Experts of a small language model: 10 layers, vocabulary 8192.
Below are experts of layer 2 (counted from 0) of a mixture-of-experts language model. Rows are named gate (a neuron's input weights, with its number), up (a neuron's input weights, with its number), down (a neuron's output weights, with its number) and show model dimensions 0-127. Each number is 200 + 40 x the weight over its row's rms, rounded and kept within 0 to 999.
Before each expert's rows: "raises" lists some tokens whose logits its average output raises strongly, later layers aside. This comes from a sample of Wikipedia text that the model never trained on.

# expert 5
raises: ".", "-", ",", "P", "id", "it"
gate0,210,159,182,221,183,188,173,170,157,131,198,254,247,218,254,233,229,172,219,238,206,179,241,128,269,153,201,193,266,198,137,164,209,168,191,285,207,228,141,292,168,212,141,204,238,217,112,103,166,183,180,228,167,182,264,220,202,205,195,247,166,148,249,208,258,223,212,284,194,204,205,183,199,210,206,184,155,161,154,206,207,236,172,209,214,167,182,223,217,194,227,240,194,208,200,151,352,171,188,155,241,221,245,218,177,250,264,237,169,219,132,158,254,181,246,208,215,202,266,131,181,147,220,215,185,148,235,180
up0,283,191,172,228,206,155,237,237,170,251,208,115,155,215,135,218,147,257,175,189,138,112,192,276,302,238,175,195,117,155,185,178,185,188,177,151,227,197,212,178,200,158,237,173,183,187,222,263,217,195,209,177,183,201,210,195,165,205,182,213,185,202,240,216,222,225,252,223,192,254,179,246,192,149,172,193,320,202,151,249,187,136,161,148,196,140,163,150,239,210,145,119,190,230,203,204,274,195,230,206,191,190,153,141,183,150,249,213,190,145,265,263,162,221,225,219,190,192,229,203,136,261,236,243,157,201,257,207
down0,175,217,177,199,215,150,200,170,153,240,178,191,183,243,221,183,144,244,127,160,233,226,183,285,149,260,205,173,184,201,129,250,190,201,190,149,191,171,209,213,170,190,275,248,112,234,163,144,152,196,210,137,240,222,127,153,200,151,159,137,205,194,185,288,205,163,194,223,209,156,183,294,192,219,205,178,283,205,161,150,219,185,212,254,217,168,131,246,199,169,207,112,183,332,104,140,186,265,189,145,217,190,166,213,200,235,220,277,235,196,254,215,200,242,209,131,240,308,165,184,193,193,135,141,214,191,242,134
gate1,275,177,188,235,184,291,197,213,138,170,164,177,282,182,211,160,167,202,218,197,208,176,164,234,136,188,182,238,211,273,217,189,196,142,192,309,153,201,106,250,263,211,179,121,186,192,249,208,147,182,243,170,256,237,236,158,154,248,119,123,237,182,153,270,196,167,196,213,188,182,232,227,176,211,157,165,218,208,204,156,183,245,164,99,134,271,195,272,225,246,133,168,200,136,195,221,193,146,187,190,246,184,162,200,157,139,123,195,179,110,150,203,225,223,185,238,191,170,187,265,260,229,155,133,194,213,220,264
up1,242,210,176,124,283,256,199,218,202,169,197,212,195,240,250,289,183,287,184,164,158,259,261,235,191,185,230,217,203,197,195,253,222,224,204,219,132,250,162,228,242,216,189,227,180,214,196,234,181,252,184,149,163,193,243,174,168,195,215,221,227,199,165,192,195,207,190,190,186,234,248,226,154,178,213,217,192,167,166,76,224,210,146,150,168,223,209,174,184,156,216,195,227,201,224,200,182,231,207,237,226,190,288,177,153,184,245,213,200,115,225,165,176,265,243,208,178,177,225,191,202,208,241,185,239,204,220,181
down1,192,230,276,218,222,212,232,186,150,210,161,137,172,185,168,205,163,209,238,208,204,233,255,207,239,207,239,203,170,245,178,161,190,258,275,209,144,245,261,196,182,189,179,260,195,131,240,187,189,218,154,247,206,169,313,232,228,215,192,218,206,277,187,199,204,249,145,189,143,204,236,229,194,262,156,232,192,181,205,208,211,116,171,184,163,253,262,232,93,187,151,141,197,124,235,237,177,193,195,223,205,70,192,140,208,134,207,227,217,230,237,293,223,182,204,199,220,181,142,172,151,263,171,259,257,148,223,258

# expert 4
raises: ",", ".", " |", "–", "s", "-"
gate0,193,264,232,201,179,111,204,157,123,226,191,204,213,230,157,189,294,174,278,125,192,129,174,220,186,189,230,149,232,259,200,189,134,225,258,155,196,202,237,314,290,218,198,168,293,207,213,183,221,202,154,197,199,223,208,264,170,190,177,151,297,210,190,192,272,204,250,184,216,209,199,237,224,237,205,174,213,219,163,299,234,257,208,193,182,201,129,202,225,191,197,88,265,250,185,159,255,249,185,245,218,229,222,233,213,206,230,142,195,136,205,232,170,241,161,209,193,238,261,236,228,201,200,219,255,166,154,200
up0,242,200,205,166,237,150,213,310,275,163,321,197,237,186,247,186,237,217,176,202,232,224,153,96,178,292,259,201,134,188,176,177,125,206,108,129,250,225,209,166,182,125,259,270,183,171,213,238,158,162,182,237,152,228,192,188,269,203,266,298,274,202,225,192,159,193,166,223,221,201,219,185,171,239,251,195,231,184,224,151,243,217,227,190,226,204,224,164,176,279,223,187,147,185,213,228,153,201,185,245,208,219,227,190,157,174,231,213,240,201,250,197,206,180,176,264,225,205,206,140,222,228,165,171,173,206,224,247
down0,150,157,187,233,214,180,186,186,192,220,220,183,195,221,261,198,209,236,232,221,198,160,141,184,158,178,206,209,204,161,176,178,192,199,181,239,173,151,299,131,220,170,125,125,225,177,116,162,126,217,123,220,202,231,217,169,187,280,143,202,188,176,300,175,272,246,224,261,196,142,222,209,195,294,154,215,258,209,259,156,208,166,222,199,186,199,132,134,225,190,203,184,233,229,195,194,176,181,234,187,249,255,157,173,177,245,184,270,259,240,202,231,162,289,123,204,301,154,133,188,191,255,202,125,162,221,217,270
gate1,135,142,248,184,164,224,209,258,159,169,290,189,152,169,160,218,165,189,169,164,172,235,172,128,157,230,244,181,245,173,250,257,120,276,238,201,213,177,166,194,272,126,263,163,226,138,220,157,160,200,246,166,259,265,220,174,246,185,196,236,215,226,215,221,243,188,167,229,170,224,187,224,221,157,204,197,156,206,190,231,132,226,132,145,199,182,170,224,237,157,271,178,222,223,219,155,231,174,206,163,239,216,266,206,193,231,145,213,177,182,168,154,187,180,117,226,211,213,197,198,187,178,253,120,207,232,177,172
up1,241,181,208,246,198,272,238,186,217,213,142,102,216,146,172,127,168,216,257,201,200,229,249,215,224,252,118,185,224,202,257,235,216,180,220,224,193,260,225,227,205,150,197,165,173,173,169,216,232,204,210,186,234,247,170,128,204,239,206,139,291,167,162,255,185,185,211,166,182,229,240,198,171,187,221,259,231,186,170,180,135,205,224,128,185,207,139,146,312,169,209,219,193,216,87,137,270,179,257,195,116,211,237,238,170,179,149,206,252,208,176,236,232,220,235,188,183,247,197,126,235,99,244,161,198,175,198,142
down1,251,172,169,158,243,213,241,163,158,209,216,124,213,194,207,264,174,214,278,201,227,228,146,144,128,285,183,222,184,158,172,202,176,162,213,237,133,226,215,196,210,297,213,246,242,177,196,173,238,150,240,196,177,201,242,237,200,253,199,221,233,215,212,146,209,240,190,215,204,128,110,253,212,211,192,221,185,114,226,158,176,169,224,165,198,144,130,168,216,177,83,186,276,139,194,180,202,228,212,206,202,191,183,184,184,169,228,238,294,147,179,162,171,168,256,205,222,141,238,210,278,239,203,229,155,176,215,230

# expert 10
raises: "-", " ", ",", " in", " |", "="
gate0,226,246,235,250,197,229,190,186,114,248,264,189,250,148,267,173,194,230,128,182,274,183,184,207,174,197,234,246,265,245,233,203,229,168,203,190,203,143,139,219,183,216,212,229,194,163,220,187,183,165,252,187,161,235,188,196,146,180,194,261,164,234,206,145,209,177,138,172,151,189,231,211,269,229,232,204,135,162,170,154,235,226,257,174,159,223,230,129,202,197,128,159,194,174,234,250,219,200,152,173,259,180,227,164,98,203,180,228,248,171,138,141,184,204,113,206,91,161,252,192,224,162,232,243,221,185,241,200
up0,161,284,196,274,164,200,175,176,227,149,211,205,122,223,314,217,242,185,241,166,190,208,218,247,201,111,212,147,197,133,190,238,213,195,155,185,188,140,246,247,187,184,226,187,233,265,168,150,212,228,226,216,233,188,209,266,204,227,156,190,157,139,183,235,189,201,170,239,267,49,223,156,209,183,244,229,210,154,268,196,242,121,225,153,220,206,197,254,213,178,236,182,184,180,190,182,156,203,180,103,261,216,285,266,141,222,174,240,192,207,201,256,179,197,156,149,186,237,176,140,236,279,157,177,217,151,197,227
down0,173,239,251,211,203,178,193,205,183,264,204,185,126,221,206,192,291,189,227,250,155,208,116,165,189,117,212,197,186,198,218,194,203,182,183,105,270,179,202,237,202,154,175,176,218,177,221,165,193,251,194,202,190,209,214,273,229,140,192,226,230,212,227,159,185,225,179,218,175,180,233,160,207,208,196,83,201,183,172,214,103,193,197,228,237,129,208,206,207,188,217,241,254,232,223,250,185,155,281,265,205,171,143,209,158,221,195,179,151,178,181,224,235,166,226,205,209,254,195,235,136,250,174,194,204,210,195,170
gate1,238,251,196,245,196,175,230,175,287,201,260,225,178,213,181,240,232,254,183,217,160,163,172,260,216,230,223,163,211,131,209,120,123,212,198,198,222,239,200,232,155,163,123,191,187,192,171,263,213,249,277,167,203,240,194,224,236,209,156,206,246,214,183,234,162,151,188,210,278,186,230,268,212,212,231,269,176,162,191,134,214,154,182,264,178,222,192,165,167,164,140,187,219,222,109,150,189,219,191,211,133,200,235,137,159,249,151,208,262,229,194,195,206,193,247,155,220,172,230,184,227,180,239,144,140,230,163,184
up1,190,171,130,200,243,143,203,226,260,151,181,175,210,202,197,208,202,274,154,201,254,218,169,244,235,154,153,161,210,218,189,143,98,134,230,114,163,234,150,189,198,148,149,257,228,246,205,193,179,205,286,218,225,184,140,243,208,160,142,150,182,190,182,214,272,252,137,122,226,134,133,199,165,156,151,209,185,162,208,152,169,132,175,193,196,154,214,233,195,273,198,249,247,141,156,167,195,246,204,191,216,228,200,235,208,174,192,252,188,188,210,195,252,157,111,207,162,170,246,249,217,173,143,203,167,270,218,238
down1,209,146,214,233,177,162,219,192,252,220,226,304,206,319,256,196,147,240,140,220,225,226,187,161,234,177,170,118,244,249,148,198,201,231,194,135,210,209,169,168,180,232,205,206,186,205,260,167,191,175,154,198,144,239,165,238,160,213,152,228,193,185,230,253,215,192,186,203,227,152,189,156,285,156,171,138,242,192,278,133,220,172,187,265,198,207,218,154,217,222,303,206,165,125,198,251,197,201,200,216,208,234,236,230,201,136,261,175,238,200,229,183,190,201,243,224,241,236,193,264,142,187,228,224,226,249,233,178